config = dict(
    d_expert=160,
    router_score='softmax',
    routed_scale=13.6,
)
Below are experts of layer 2 (counted from 0) of a mixture-of-experts language model. Rows are named router (the router's row for the expert), up (a neuron's input weights, with its number), down (a neuron's output weights, with its number) and show model dimensions 0-159. Each number is 500 + 25 x the weight over its row's rms, rounded and kept within 0 to 999. Numbers have three digits each.
Before each expert's rows: "comes before" lists some tokens at least twice as common just after its tokens as in all text. This comes from a sample of Wikipedia text that the model never trained on. Tokens count by the router's weight.

# expert 12
comes before: " of", " in", " to", " for", " as", " by"
router:492523482510504528496407489499481520545501516490522491494505538449494521458512552517532498517542479489493508493502456484503490480465468500504517513501479501507509489472520504507490499528493519506481500472555517501525479489509482491481514504508518471510492504508517524503507450539498456540492501550516485474508497482490492481522477530500499535487478476491478512475494492512514477528498525505507476503480492491540514545492455489511504501501508505490549550483502529491516513499523547
up0:504497533510528501517497502478488472512509482493474502498497538554475510508491520474465531484493565519514501520472488581536516488501509538439493463529475474524505516480477504523463457503512513501476498509498432498491516502496507503503486516490513499500481468520518499491520505493512446488500512513488496507508531490465523521543549453448484499503471477481549467520498498487493530470468482447520535473482450526493461524482497529520489472473493495527487491526496507466507547481469484
down0:486517448459509529474479513515466479498481504509454518517507509518502515497474513495511521470495544491554464475455508465515495500470501492534472464508486512511491479463524506528520518517496499498467449463506481488526531447469522456449454505475488486503459481514545494494486478476475473534499487490504495443476490442502459478506469482480487511519505499505475480451493481466473524487494489502446521472521516506487518506525485501512495482507506512494481513553527520447527494528504491
up1:523513504485501541518496492503476523475519460484527521501466512520490547451558488481504505500538514470522555523468527514460481467500466480504529483511556508533525516490495538502496505501504476463468503510505512520488487517555451492530537480506468482532498512513483458462526487467506518516506534529483510501501526536507521521506524479519527520528494453546468561544456510510481515446464454489513502476513482505505495510505481531510512542525479501515470499497484488516468496512505510
down1:459481546528552511505463495519471503464520444488477511475498476496490471528519487514525493472483480492544558532445505522502472504506503499543478508490522498490490458539480528482470473529515532490499508515529487486498529520493501496484448522497499509508510501494477481487501505509507497482460522519515558500467473505480531499484498489509493540502492462526513476504455526532475468536559546455491482494492460477510510503538457517523494523521536505471514463547472492516469529466491520
up2:497488500445495479517518498494481459535517509507509495470523509546492553534502538460565490517536496460507541520456528503465461480507528470453474516488460479515530523465522488516507474490465493514490543512511510491513493521478484484434519485464470508504484505507519537486498465496488502516511491493500519554490470495481503454493493499443513499516480540523462518514475481502479477496468500483534517488484511501503475503488476501478523481514518448475493534532474476484558535530535527
down2:447477441485559509538526476466501449488517461576513518524494523477499541510523508513569496479515505511517508520485545504511474472525510519471500512504448484475535489524496515467485503503483511473489513502505509509501478462510528526452474498489461515476485473537511500499498512512500527506493467491437503490500458486540550508482513516531519492498494515476474519542482517480520492489399529502521558500500528486498490522491516513517469472514475467531477535498478505518503523489509476
up3:484538529485476508497514519525504523463481490466496525493464471520490522507518480543527476515520485524535486533463517489497556495489506509477502487563529459505495505510512520493519496512505510488525494488485477507529543488518507506528501519520498526467500523493509475491505473511511548504507482566493514493497520479503508505512490512517502464520533492540492519507533438497498511501501516446501474525496513484492564512508515463481495509535526495507531508510494479477487512460509526
down3:531485488505457485513476499510571520516525501533513476485569485492503542480512507491508508500486506491475503507457485452522534506511439529479513507478483523476504469479502479515504469518564537507487493486481518467491529510509518481468512490549470504510519469485492516504503490491507507483508513511544481550521448515529486530474546497457562455481488514551510521480484511496491508488505523521497489498551530514505499487546502519510535488506518487472453503462477513487493487522502527
up4:499500512487501484472488565537508478519508516527496541442512501476502484485518489531542508473554516493498514511489512509485468517485516473521482515502512503481523531472443490458494507496459507482474493528517519537480550465505520507472498494459571465519548499452471457530521483525526539514492522461495549488479544458498497522486500522495445507467462504466491518535553470497498478529534482489480514480497512520456469499512539519488514491502504504475487514519498465493553473465513534
down4:507480459495486490481475471467483463539498505486521530544499502507516528495474532461517510500562519502499515497451538548510475516492491483500544523471466520517504478508511509478488469487472474503459494516509497502513537488471460523534454468518466470506490526495559457531495498497480474526491456468485522504515466512527503530532443513504514475519489527500481494489541521523495514484491476518465539522522543557525550517501508457505485511519487458503517510506467464530515534527482505
up5:492535510462503511489510479521497492451518457498522538518513513488486511478501537469498481475491530510535444498485537496537490526499518541524503489543536495487529525516552543539472501513518511495527543464458511501451485493514458496443505471445493438471473485508504463536512505482459464472530468502496486461549501487509514475464463467532504476510456519495534496538497478530545470482513547533544508522491530533457479468473503513480482516442504496484503545497551500507484532477523546
down5:494591512517501485508481480545519516476462523507484527521518472525499482488478501519519484472464514508527560468461504509488501482528533476478495513541453484490483472512480495475505472529560508486484506499533502464489499497529481498488510517482468515503520485501512543475511527480541532544523524462518484503543507494492453539582483502514486522486490482467502530469502469528475504513451480483492466531537524488512540474531557509513475519532472503517509455476501526468466501493488489
up6:501553472493533488557502526519477505528474449482472503467481502478494516509499500470474468476470482515510458466489480480481509491495490503510528516515470534527520474531518481522483483511508504514491507487550460524522527455499447488477515522479523526504491582468466587485447486519523470507510479532480516486507489509488487518510531571478522506506526474510513443500458522468501473512538502500507511501516520542493529453485508501496514519518513532505503496511524506472504525489517503
down6:518510505530495506477477443454466533494547513523488507555459498472499475501497550545478454507491513508457435515527462505484501517491514471537495503497496478488528532461541488512517517529466512513484482504481510542509521493497485556504556492542504490453514525484483500485476513482516481474511503523550512507485511480522501482453505468494443498513454474500451437516496495543458501504472495490467494548469470481496480529522483508467536450524483484492492466491496484498462505516456490
up7:522455502519473526498490459488509497527495533445465534505472513481473443475517538491508506514484472510492510523480498497482505498458473501552453467523535452480498478521514476531484488488539466483515523494506472522487469466483489509486560506494497510487482541526479501500482474492518507482513501513467509510483496507517504483480470503490545486480466520516526465421490543491507504487517511486494488515508521460521487534482480508482540516533503534497486540526509540532504469505495520
down7:499508552478478500455486507524522487541504530497491503530476533575478492496512501532511514496478500494454524531491503480523498512448478578538489452473521490525485453486522517524503480519492513519514474499508475496521489536512492535518523505483486463509506504506490499502484504536524519496501463560464473511491498555538503532547518533524504490498511547528510502504511478481481522495509487479449523479499556517502471507507478504442455514502500514540472498534480492514492478506513475
up8:486480483514511507512509485526468486534476507535472470476498444431475506511522469502541417492510508501454510522501519495438492518484497492434526507488520491527531518498491482517518475498476454483509498460486517483495530480467523499483497489493484486519503491530447478508520507489497485495528524501453487519522472496528517449458465504490493493496495511538486484499520489557548511454451506486490475535480497510473510496529528409492487471498516474506492499484538547446532520520474460
down8:515490492478487535526534504490508492481539496538447477511499524505478490492464483520514492522541462499531464517493482473500495497496492518479458456507492510512532510506470474548496520546475495516486526500467531475515491481507474511501499506477509490530495475504512456484490444509492468491500479526535480535507525480549495511549523513490505468504505500494513488531501554507489488537495453516488477491467493517491492490477542495493488475468509484543516479511482525492526507502493516
up9:522522505489511519520499503501551484504517464506474491487516515530479562448496509484482500509472488508493535525512464509520524477489487531557523526543503492494464489452483498497477499509537497487508518470513511532513531518482503468455487486491474514460522424543486472480477545538488466487475488501479470508447506481498518483466500482482501544530504502535550497483545528490521481497482559521484509465482499477455477497539506495499462505497458484513491511523535527509507535495560486
down9:446513577471485479497478488540471468464533502480477524501512498483562542488479506483536504500489523494482528497490484460465497515535499509530485493501475482525508508522505535490542517489532490511507464483461517467507532472481505504513505522524485538514522479498469488468533463470514541503520498517489522505504487529509508500485521460452452526533543468466512521484510519498488512514510502474518483502513511498493496478552539538536509530501465494450501517495511498479545500457530487
up10:532491536489479521496465460506529506521477488519533474475518510451504496488513471468547538490508507475505537500522487544521509504525467501526473467510456509534485509457479544465522544516541508528512483490568509484481493480476494481469487510462500487513546515510543480543512501490515486458511537467497501523521474539480508532548500495480513497511562457515509512476486516467475492472504545516483535474522445469497529517474512531545474505476546509480499522472523504463505518476525497
down10:467500494520486466504514478506465514497448504509484457528501504484533526498490470484486466501508486496495503497485503538523496545483518489487570458518534487466493517463484499488538490571489465533513533467458519487510516503504456507515502526515509505539428450508548494510556507502481486514478468486513500512531517512473469493528475488533488469503522503521513507498479531500502497480439483501498525506503443466520463450528503446470482446504533502486509515474533487510487484500512509
up11:490477482487518459483514516505502562528442474497475528497524454516515538521471541478481493512526478462510500490500465520505541531487493476507485544538508501539470517468488538473476513528545472453544498477503472520499537575505502489493501540509489474502465495483510498537465492523526534508469503498502485503500492492470477471501475485502497510478486546543533527546552474484510502516495476501533451502526545456532513497502514479505507513508525503503512498468546463493472461483460479
down11:523475499506515492478510502507464506510498495495493449516567471505500487481526498492494495475475544491507547496516482527504466506558516461456468497516500493512489478469540481508488521480478476464488495478528498515485522485509499486534520468509469544521450519459533528477543510519491479495476503484508525515563502504523552475476511513544494488506509503486516481505492479489480486526483520496532488479497450505518491504546499470499501484522517534463472502465519487512560489491509470
up12:454511550469502492516493483475509512490479509512514517504445502476531493487503513445479489499508473531453497479462501517497513530526473500514529592506545509498480487504499485475525444500524493505514502460484535513503500534485547509544482489460471451493483507498531469522516506475480495508491524542508505539468511488482513512481553490493522536502469495515548532500518542478508507443473551522501456550513534503500510505440479520496492528474491472510510492513479475476492524517492498
down12:449487512480514464474503463517529464504527495503460479518520537489522499502540431511525504498488527478507491498565458528528486519543510498500500536462519512501472472501528493538449523518497482505489503539526496504514484531506509501488489497459507486513429534512495512498527519528520544535563435489510460430491450506524475458556532483520550507501476554512491487476492476493503481503462504521517516505510548527493517466496472473487496550502520497479480510479492513477523519494502472
up13:506487475480523505519456504472476496526547492486509555495489494473472516514541509508516490483475512493490468549528523497485471471446510476544492466483499551477508524484491547479515500510483509504514500473525521508492554492490464488485465504498484493526530521508533512466479489520491495504466543481490477516505507502556496486500494470529515552480489484474537555506457481452479485467456528500517555488521513469534468460475535486515497467528494442530535513491527494535499538517460502
down13:513504502558493483506513441525518496528471489497489533515523483495473523474487488536468494512499487453475505477471480463517527479500487509524495521531520498521503482530540501558522485459504508490494460471551468500491528474475504497477479554522513522527453479523493505521518497482476460522526495470446472513489469490533481508537467447501490441473515508533500530509488517527472499539498505480494517439547562462476504506523504533502509489473473523480485525489511508464517495519494476
up14:504468530540487508492485513515508472493515499462511538490517497494501505498455461464518534485520495516512481473545518490513519491466487482555487522502499456493505499515503546467532510509506498516547494504499494491464531481501530512479474478540468501521501528478519558508529537540533526489524477466492523505448481493481521494475522440502489531470480486473511505496496461484530492543553513545463535520525472522514470513467479525504488494515538521490504508507499519517446530535495495
down14:505549503478504457479466515519504502523507519527512507516525485516490477456507524524484546501514509497471508517510496466508526516499470501487519504447503451437487509489472536483483495516543522482518500415472498499466512491503533491523497481500482485520465456477570529525477527510486515454502501478503488527501524531514536532559550431493519515523482480521541527518481492475502483527525491516490540492504499437509533474502447501513476487517552526473474450497459484522504488462488535
up15:504490468513460531530476536502460506525518475490515471484496503520512490505524478490498529475433532481517488426501524494533455534492498521484477472519483514511459490440529439494495507490538527506465487512517477514485501516497474534473477525486502480531492567460463461518502517466505519517496532490503461504507460501510481484511495520507500532469502482471562535472540546502500501526546492476482514519479471537503550507512529518473526503488523486501534488501474474539486527466501471
down15:488535499492489537523506507533467514507518461472495471509499503523484516486545497525505483491472499475501482473511462505483510530508507526492471462490496505475453494490489480495534494496547525480476512554489504511458492504479526555498510495513507469445561520464490521492502511508488482490519469521519437511558512508475526522519506508512566495537496533507487517482536526504470521517506499491465474551448510483540571493529467505479483557490505503510540527469460503495465492481477493
up16:507513510547560470526489492512515507498521498511503492523454512530494532535515498516458489550486432498472519547509487450463513519488475458547519504488444502515528488461557529514506539466500490525544473480510530488526520497507491472539476506495540543536474525509519464462475526552534513487458509554534510529463491554468492510473483494520503520488507441492520512517468524504475498552449494499492496488517539469505512471493505519493544476511498500512495480525539502519495506460482510
down16:465506505458502554484494536481516487482509515493504473481493500491492518534496522490483525504517544495495514489440509474533452494496487469505496505483465464528449503491524529523447501503514497528495560515507532476570481545517499480490525473507525508526513492509479478464525532536499431526511490505517517458494547521479500488499494507498494521498511512482484569478527467532484501517533518504555517525506471521537534521494514490470527484538474484522471484533510483521524449539485468
up17:525505486511499528492509551558559525437491496496501528468513510495497471500473478453495558500553489499498526526480501520486531510492537497489519514532478533505509481521483481522522473482516517522511534499503537542502477517532492468475490491468453497536495513503495511490462474497494484495463502525486527506456537528501516484452518497497480479489477517542464458488498467483525480546516486470489507479503509528487511535499507499544522487491527460479527506528503523512514482515514472
down17:484501510483477539494522526524523496493453508529483496487493530524487484501502465509479510503458498478459515500501502495470477485476519529459496455477488496516506508509455508513509503505448526502532514486463486538503478507472490512505534529494504482498516514533515526555518555489483543494514470475521500521490544520477466516505517479475476452504508466508511515462481470504498489513527509443489484452519513557449508521481552481519550517492511476549445480529488501509529479509497484
up18:537508517530537489512473486517495504506496486488495453514531520509511499513508527458495493511507470521497464506505484494496461525499479462522507510510514492517538528481501513514528541472532535467492459466459523487514517472509473491487521512488504471488476496450512519460559510489522488496471521496504493504518455480514520518486493498464511477523499504556487451491523508475537479503532473477480491529549528482556517474477468487482491552478528537507507528525551456449503461504509551
down18:524495499482492489514510513476476476529501469567480475538525480543506480508486478515534508524516516550483469480506507456542444499467517510500519495482458517483521478507540470522520515526490495473518496558500528505483540542494516539447496518519456568458476530474501500486486495468525474503492531516479513465480505505480447480493510490517507511521544496478467474498469537488479487498518517540479514506570496507489500479538504474487525505537505445522499494510491472495506505495520515
up19:488495468453436515491494488550538522463494488501478498520513490489481511475482490507492514443502488502486475506494498537502521539453495512521504493493491474515480526528499478498549484513520483516462478531507527487529502458528519503456496509478531506523479475506553488485506490503488489496514507494548500505451467459468488493474486493504473486492517498562504437507517476518461524507537515487471534465519495473523514497505539463445521502517523495535476496529495470477427479510474468
down19:525450524511466468505540486535503515463503519506488501505504483508463457466510457481516490504536511490530521538512472473466504503472481474500482528518502524480497513497514485499517477480526473478497467511506475495482547473500494468492484541446472456510543490515469460536476447494489497437502497462469527474524532471439511528530515455472489448481457501507548485470499489451493454545541490495496489523484480494477527543494515521534538506526472506503511512470476489450506541511513499
up20:466484532531464508499503515498513514493519500541529498532501470502498533488476492486539506518515451492506458443511507473512529522546466484490484487490470529519470480533494491535490477515499534450482491545484509495467505506498522488500461478520507493505511537462530491506523475519498479535511501501541542456549536475551546524509467504465542530496451517472548524468498488512510511508538505468510473548532504483536525491509472455512466467482475485460469537498511461498478486481477489
down20:463482521478484528511554485467494510504486525478497505529483525482498535534545486557503507548477502512489531485534482489478511522494523552516507493491521561508515472518517515493513430511495523500507496504495481439464459487541491474467505520548465528497502493505478522488497502522481489528473499525514491503533521473515490527511522531545469486485478517524452503499517497511483553473460485572483531506507490519502506490511491512457482495508481460485478506548505506528483510509450455
up21:541494521525535496454537533516497547471462519535543484557507535497479473534501470471533519464481504457507540525521517502536467525496472486501464502488501505559464518527530510489510520491477495477513500478473519467530491564508518460452493477477486472524443513477514501498486493483518506542503518507531529480532513508486509559510486497487514483464510481511502488477538545495494521504464487437537540490478467517535542481506542495515481533459502504460539500513513491506491494517480505
down21:512489493476511519483525514534505517502528474502531496473548511513488496544512515491522491528533518487534492473512517520512484479541533505477576509507530524495457515508509465506492491500496513526480488464538519468531515492474524508485487484499536458513477517495516503497493511515538539555502528494474497494485531496486466524512504488505477459510513490469460507498489503505503466481506541509511490458465530542519495481480533509502533492481479502571516479500504497506514489531493495
up22:528502485520482518471540520500483490465508502492523500518536483437505512486495518529495520501467491512496471481523489488542500460501485512497485509517447476478475529492514486498451510492521464495510506447503478558528489506503513514511499474498528500478522496546503521490455540538501491553517519510483498530465468496453489530511519478470560471407499510486476509481511491514493496489477523523509435494497497477529531496477455508517514515456495515474481488464528483497522482510474498
down22:482487485484463518493512531515459541499470456507512516510498522522504471508505535490540488516472480491462486511522551491486492489548483520479498487509499491511510475467485451469534491507491452549493492472499510466525507506490502508459488487500489470486510488503493539500466455515520490502474528506466491500465454518456473491519500486505480443510488488515472503507544525488491513500502529507539500498533531522499547526505469526503551538499495507480450539501476532519495511529485494
up23:504512500507506492510532515535479498479510472500477493480448508512498523451501499506483505521533472453505438512525500527501505473467509484486502477490491517520504506527476461485473442523494508527551508491472514520531535480475484466508511481520483486500506510474498530556472447450523516481484468477453490523491519491496510493486505508492471463533535502477483525480475534528545501543509470472524534526529469546492464520470504506504526496530478510480504474484493490523510519517501444
down23:489509474486538523491495494495504493532522464505487461527522472513504486509521512497498494510527525501525515475527481512508526472554496521476485530543441504477503524463507492535499526569466521497505526477489538486505485495516490537512494501511487496514535560487508471530464515521508503526502490483476457492504477554517513553537490490477477492502444464506479484520489474512499544476500498535486502500500503495489520522498541450516488537481503490527522456494538500531494529493502478
up24:480500509512506447528497506463519523447566527537523513459515540476535523502480496498561513517520487511522535503514526478462525479458476523460500475503524474507558475464520492496488447488493499508518521548498492478513526501527519499479496525516529489484492501524500499505496539495493515459499516496487498488537505501523483464516533516531504485532484531503493480503512496496560474502500546488509545537488487495478501482544493485474517509484529465487524473464514478510507550545468474
down24:536505498487462479499543485518549474430489526502481515492507466444550479485545529525485526479516535504497491543469502541506506505519498493518529457482507519453485507453492470521486466510493513562480507527522490481450485524501492502494497506521476489571480483506502458485500506504524547454511495437518539479489506499481502505472514447494490473537485494525501509515531519494431510496519494467508519528487522515504548494501493550507518505535498492479522513500501507469504523500507527
up25:462484499498488482457485525512486511428470525499560498464499498561485532534510514474521491540532457501508498498477464511507517514468490432526498498517522447481465467502536496493527471504488476527477498468469507516463508527493476511515480518499475456488543532496484488488514449497501458513515474485478487548492491522497501448474473483507509527540476498478461508508490509529496508519508487507509454473439482461530483512481471517527503519514485474491529484495513493492452543525473503
down25:512485539510486474523515496495540472466512500476532538508479442506458532487522448488526489492506468495482549489494496513477519477438509462442482536484476494521494491460469499508492548482521462548482479497518539455482519484496492538474493492510506518519535516533507497513535514465498480522527532527542526503494501451539535468505536516473486488480491541496525485493496516493501526543472482490500458439473508500502497544501492470483461488451483495451500486517542489482512474508518512
up26:543436490506506490508500523476542501546502531497426500458484522505492561511483522460490496476478539521552463497509511528476478560480487523497480428498516476456501501526549514479502492536507469504476470529516495521462508508526487473491489516512490541487528519490491501427489520492528486493474496498495484495527479487498514505429535534454502527497507511535481491463482520490535492528507503515549484495500492500539490500487494530519507527459502498479491484470484512491515486468532482
down26:522494458495494480487493540481480528536503524513514490478527532480464525454536526469517511504500500519492490534503461483506540478458518487515521494497508469508514527480529486473501535526490490513496518512517537573489481521509511481502503525534540480519506468481460460499483485526512519481466499516509497467514521518507504482512497505500542468527535486501451452473462450492491497524488512516587545512541491476469474519546450512529516523516468440508503530515510541474537537548477504
up27:447484497555489519477504547534487462510496494541457507499465489483508486507536484499470480509492476518521487499510553499479481517462473481504455453517531513514515489492477533518481448479492497469519511530529506504473490463484505458513492484513501564518497513514483502553523480521457510514484551514486479532535511482520461517484499525535500486495513470512521504511479568548510473533491485489491532491512526530530500442454522500487492503529461480480482510475544498487459516528539572
down27:494496470520511495513492484515494520502494508537535530493460487473493481550508491499510477516497504459500544487479496495486510525523494495472474462467527504493514518510401462459491442469504484521500484473513471552460512513482496523449505544502483478492537494521525547480534457497477479482523510492493527507515510506540544468482507443470504492511495537474513468513494481507488479471507507472510475513488511458479514480535481501519553467536493472469495489440457500485498502483546528
up28:491524506442504473459461497522490507510520499520493484489465544518516487514533503551509493502522506502507491509455488467533497505504500562532506487490501515513489468485507523535457505488469503447518497472455491554519501519527456493495533470482525463453529525510491445476494482510532476513479525576468515474466470519500457536509515512503495481512526523488518511467458465525504507507509464472516516492504472497477499517519496536513527512490517475514513501510512429519494456497469525
down28:547499482481514516540528508473499509492536477511529507546475441493487518494483438519538464496471466517507498495498525489474470468532516504507481491532476501499542514488436496515541480457492468492485487514500473521506492533466495502510505519473500516500546513493550491526511537501553534519520485456500493518486504541503529560472470503483509519499486473475460529525503511466526488531549510512504477525522469525503505496504494513506478493489524500483518512485504502481553496496483538
up29:495487501496524552521491472488501408506513494485484470508541477492515511519516517506508507503526507455492515479465461489516468468478472502514517462483524481476493503517492520524482447456458527441524504483488478489486501453484479508515482530482502542486516456499495518530464533498463466468501503468475529496509540490518507498504487517496463478514511474526524458493431454544509469560478531550502476560532497532522563512516533452484513510501520511518516517487473515443513471502483526
down29:541475505463469487486492502463505504486466425508487512525506510503472522529510555516500462536516505497503513515518480483523491502481518545503457495537444498497520465490513515540469506487505474486521520522504478560506496501526490487513505481499499530528531504559502493543507472501481505498462510497484495459452458452488492456494464505506504478504534518544507528520508481510555489578478488526507535506497473486542505521533515485533512449494541495506498489492544475466466460515473461
up30:493495508518570519493513467500510488547468494504488482536516496465449500544499521496503496529489488488525483478512467486496492486535526474493524547485501497469458475497491509549479508509434528491475474524493489478481462486474484457500447485490487420494476497542518525516500542530517517508499503505484495496509469497498518533490469495539500514509517482508505451484489527551473468498494487489519470506445551489528482507519515473546526497487522481488509475541515501535491489530510457
down30:499510517547493535511485507462546479504502455514489475512488493530483473503529459515490552477482507513505508495488445500524495502486556463500502528503500483538540521534517510455476506519514498458517514531525526517514517500504558514562474490516558517458523507494513520494495527539465527542487520502508424452504517484503491512491487494523479514490481486506555507467495513468499564499511519465464491510527501539486498484522501524493514489504500481481496506498507496481511506507494509
up31:453529438502501545484500508563487509503508525492514493506527509519443492521491528476484450510490472487484490510515493494500508504459463503524435514485511537487484516483541479498516479482486495513505522488491460497503485493479506502480507424518522487477467498523478532511556468557495437506550538517505459522483502518528473445493534501520448513519484509518528520447510522511503530504500531476487506541495490505516496441502515445539476498533472499511553504521522488513514486495504512
down31:502499491486499488546494543524506487501479547517446462495490501494459535498514531508543505489503452510492575524505472516507534492481513501467471443468558525522498514500500475490468477532474478513527487549518494443489479492505502457539471479473552516469512545506484521447505521516550493462514482480468480446502497491494486511541566515520510475518490520462492465490504517481515490522503505461479502465485520573496523497522499504501527541550471463522488505503467491486508506431463477
up32:518532509527493493468475486489509469549486482466458516483463545496417506481494496481507500527526492485528554475542533490491526512538488498549500507481549499484524460482500535477513478508515475471468505481542490478534456589465459499543541481507496503474524491529483511534481503524533498537504519485477476536523450503539495507511457530457469491503496461511495478455538469466477516494491509498551522488471505493542475501487437536484503488478497518483502504447493490516529504540510481
down32:513474513517502492532537558518534442447513544502555490506489488479496467488498504515532487482474518479470482485512501505445517505463531519524483493507515543502474503514516507477521502465508484503492481531500456507488538496485493523502503533494468519491465442467465518508520481480485494500536547528535517485509460535451567449518492506542504503492511532511514442537500566490476500523557490513492561474457512477463478509488536511533527518546485521524506497466482512516509481454492538
up33:493507515527533511517525516513518468525481462514524479476506484497492505454486484510497491498527531476500528513495516528563524477468483471464447496516487497526519452485492514480543526487461465539483436474534519548535483491458513472476469491506480486511489484498498484489492468525476532514510545531504460514484489482498473504497479511463495525518516493494518509500515477503450475530512484489532483520495468497494477517531465500508500464531490509523549502529512466469521472480512500
down33:500476524469533501519490496466494506515482519485472470533508472512500521502504478497498512534528485500522528497499482480511503497460510524392479555489461523505450516496517504500508498519464523519522480511529489485539479438514488491491517461463509483486486494448500456483465478525493512527514464507482493496509472501531507487484506454515494482509513516485489495466493534480515510525474483476509464542464522489497506461515458460483503565464514478532509535426546506467454561520487516
up34:479505522534507518471495514469491464468512510447477521494537479507513500522480517464496483479490498474523519492445514517505495496547492532466497518525434518483506509499504482504532503481520520500469521470483512522513546528514526481493477486521496513492467512482482452485495565502524491470534463470466430528509499519497501441500501507482524499514492541493473453495495509479519514506475518503466459510505478521457480524521494493472500534509523461513498531536518538469511535470535501
down34:462528494456486483437540495515505484468467500560472475507479503467486447524538474509506502550506460490469449508486512478467495478561504538490510504497444514474486533466464438498518498514500497503492509523497502525476486497511519502467514546539557474539511502502480489467511502484453498496518475513497510484508504512480495523493537508523513508504520492548531529497476521481490514485481549516484511509520487472434483516520516526533500528517500484495498541529475517549489506495513494
up35:496523467474484481513473481468531478496462504540507509492479567493461477486469502505505486452506484502435467490482470507525464516501480505473547493505506520506507486525470518506484481475529479530486538531483523514464530512496525522489534496486527498526460486472516517496474485439479535552489500518499449531509526483476563563508489481501474536479488502512506468535497492491527491504452514535474489512487539528488538465510527510502497500522466475489494479501479477489526494569506482
down35:490500485508518473527469512484484511509474511492498485487538504492489465540494482509476514531455516493490501476559505514490525530508502493547510498515490504459473456542519492478510513504510538510563487478503502483546490519471505468479480504521505521498486503476505539510495471478519493458494486454518513456472542468520536524479518483498499461465508522499536489521486473492541481463563476471470487550500475505519524458489524505491471501508524480450510489475495543508471442506504458
up36:483477513475496481500485502527501574536481487504532508515500488540484508485459498532522508484462513488486525465524517502533539521515523489490459500496480477528526510488495494500479487465470518490500525462509503496533492463494514534581516521502468479555532543494529517490478505501492498464486474514506487528472502528516518524533490545511503503509515524486518540495547522525554515535532507501527540483526491525475514455494463501490474501512559448496516560516505485469506495487500461
down36:480502449525509497549540488501499485475519494521470481468522489518508481530501497507534540522447507539515454475530474511468520490507535499460536542530537458516526526507505520540509513485484524515481504521498544534520494528479520488511449503456496490496517489518465531490516495518481487463515524504505518465482533528501462475478498492488510516510486496516497543528530465502524498510517486540501524512439525500483466475482507481501495456516501538532461514517462519468486528469522501
up37:482484472500557499457525566477494505504496514496509538465523508530503491499449484514479525453506501545544516485519480507495544522486490486495493513501494506482517502499429486491506520519523477499514527499533502530509538479538503490514512512494515509526532460515526507554471481467534516469500473523475522529452500478485486524538530474484498494498515555482458485526511463519496487497453482466497500479512487497479488487504464487511550539485515541479462538493483511432515521511554477
down37:498515470507515486488519520455487504517510528496475504543450482515483553503476451492507523466536532476478526515508518519522473473480515468546511484464501526525457518481475509465492506499458460513538496531490519493488505486437482503524515534491548515525510512501521486497484506461548485504477514466475494508486505511456525486495472520559500513455523501479510456480564481512473469528492521493475548493480459523519512475520464513543523499499493464488503508530520476518530492549496497
up38:545478490508521467496486439503513504524505461513499493497515561519501509525495552537450515495517477507506515514543508528501515536550506576530511505463494483521471511504507489475534498518504511492440483533495488482483512486516492474455538540481488527476497486472489516466436478461517504484501471529551512478569514483515495499519527484512556497501502481459495533491484480534515496514488512508472488514510503500480483502525507530522498517521518522548503522512496508473522487546548476
down38:499477483527519531497478519517466486472464501485486491463498485515515495476513508533518464518514466530521491517493497512496514537525524487484532499476447503505523497536516461508493509543481503481543468505527495510500478506504513508509525487454487475532523514536459513507499481518499481480452511540516467471507536534482527507480464524472486492456510485534487493487548520480522557516507518517486514489485479497510530478491494508485537530508503507544488517532514479485475457490521505
up39:452482518458524477503474465486526500502444480498475484528468527498537533533478500476497492548443506447527487547481474483480499529480533484516514495490530477485516467500549476565506499496503547484518487466515478507486505527494473478536501507486476505534491473477538465485493467495500488530466535471494462508476541444487495539491484542517501500491538523455508486530521485483534453463516546476500517467495499485535483502489482508509532509478496461472505468471491501498486514482534527
down39:472471491489499489499514512512506463502500527493501524503501458475510541507494477469455512475522532543501529500488525414519516487490515482511545504511434489510493507506513491487534483467502491506483476505513511536517499527482493481448475473473492503490517457476486505517520484508479503544486571450529491520474495512487541482473469512525482508492526557497509481490507529478480520535486468510505500511529487516527492516501501487489474466479490443505518502481541499489535493445511495
up40:496523520453527481471492485528480548524510498547523552492563466505505483499505522495483517545505509504472491473493440471468468493497492410503491464520482439477504510508502553501522476477502502497482500489483486525469531540508436507483502504466508505508535512522534528500484508492478479495496507502469494493516516486517529519491498542530471555522507535495532513504537510513468504523536480507494477530534462497478508485466507482493522507477526559503495512504479500492506504521494496
down40:537476492505466504465520482491523484507505473487525467554492461513561468524495517517499462501487494496495476523458477475494514489486509494489500480507525504534518510493488536512511458496461514515467537490516514510464496482533476513491528492539491513468462510479496510481485529491527545501497478518544515505473496513486505484549523464477482500540560472459493485457516535537469491456492500505495489488505529491482502499475553495476477497537514471504533505495501502493491441474498485
up41:490479481484530466504474493538529533457499506543495486481475480530512480479505476470472482537515534471514495529532488514476459538457494499528482527513482522506462476483515477526470500486496521524527503487479495466495519461528515519517492493480512534517487487473565504508466498487509466470494488437500528494446529525505482468452486494502543504490549506500510476532482512487522482475462469509474548535468516491469476498518519465502474504526495486530515469471526513487524506477473508
down41:501465514496481461495499504462498490485538466535461537534520514510523518511482511506474484523498521521511487549510503547528540544541477517535482523504487491497485529497489477465488518481541531472481503521481494497529503514465506489503480526486511501517470511465485477552493530511491465503536489467498524476502485471549473462550475488493503494494479490512484496521485470511507501507569520501486527540467458472466499520491488492492487529541478496461486482510482490507510480529463534
up42:553479478502459494531485503502528475529477541489503514482474490481509523509488523504520486513486491511509489489476506516535479454517461486522487522552485490513535522497486503536509536521529463547491512486512529518521479459497515498516513462478495506503468463503478498481504505564505537514473485503461514533485478488481499538480473485451560506527518505503481491498478457518479487497495510503473523461524512518468475505493491518506486496524478553477468526562449490527466460479504516
down42:504484497499481482508521483514563531514459530512498477465479482461510488540478502494489511493475490479514474547544519517483510486520467490500499476521504476495463553486499465479519464536480507512493468444499495515514545475506483486510486508499501423508492503497523501476494525467526469456521486535491524480509474484474475537481505515482560512527453529498526483511507479522502477478491492524507515465470518538474543481446506519474498501513513539484543498538510541529485482537490556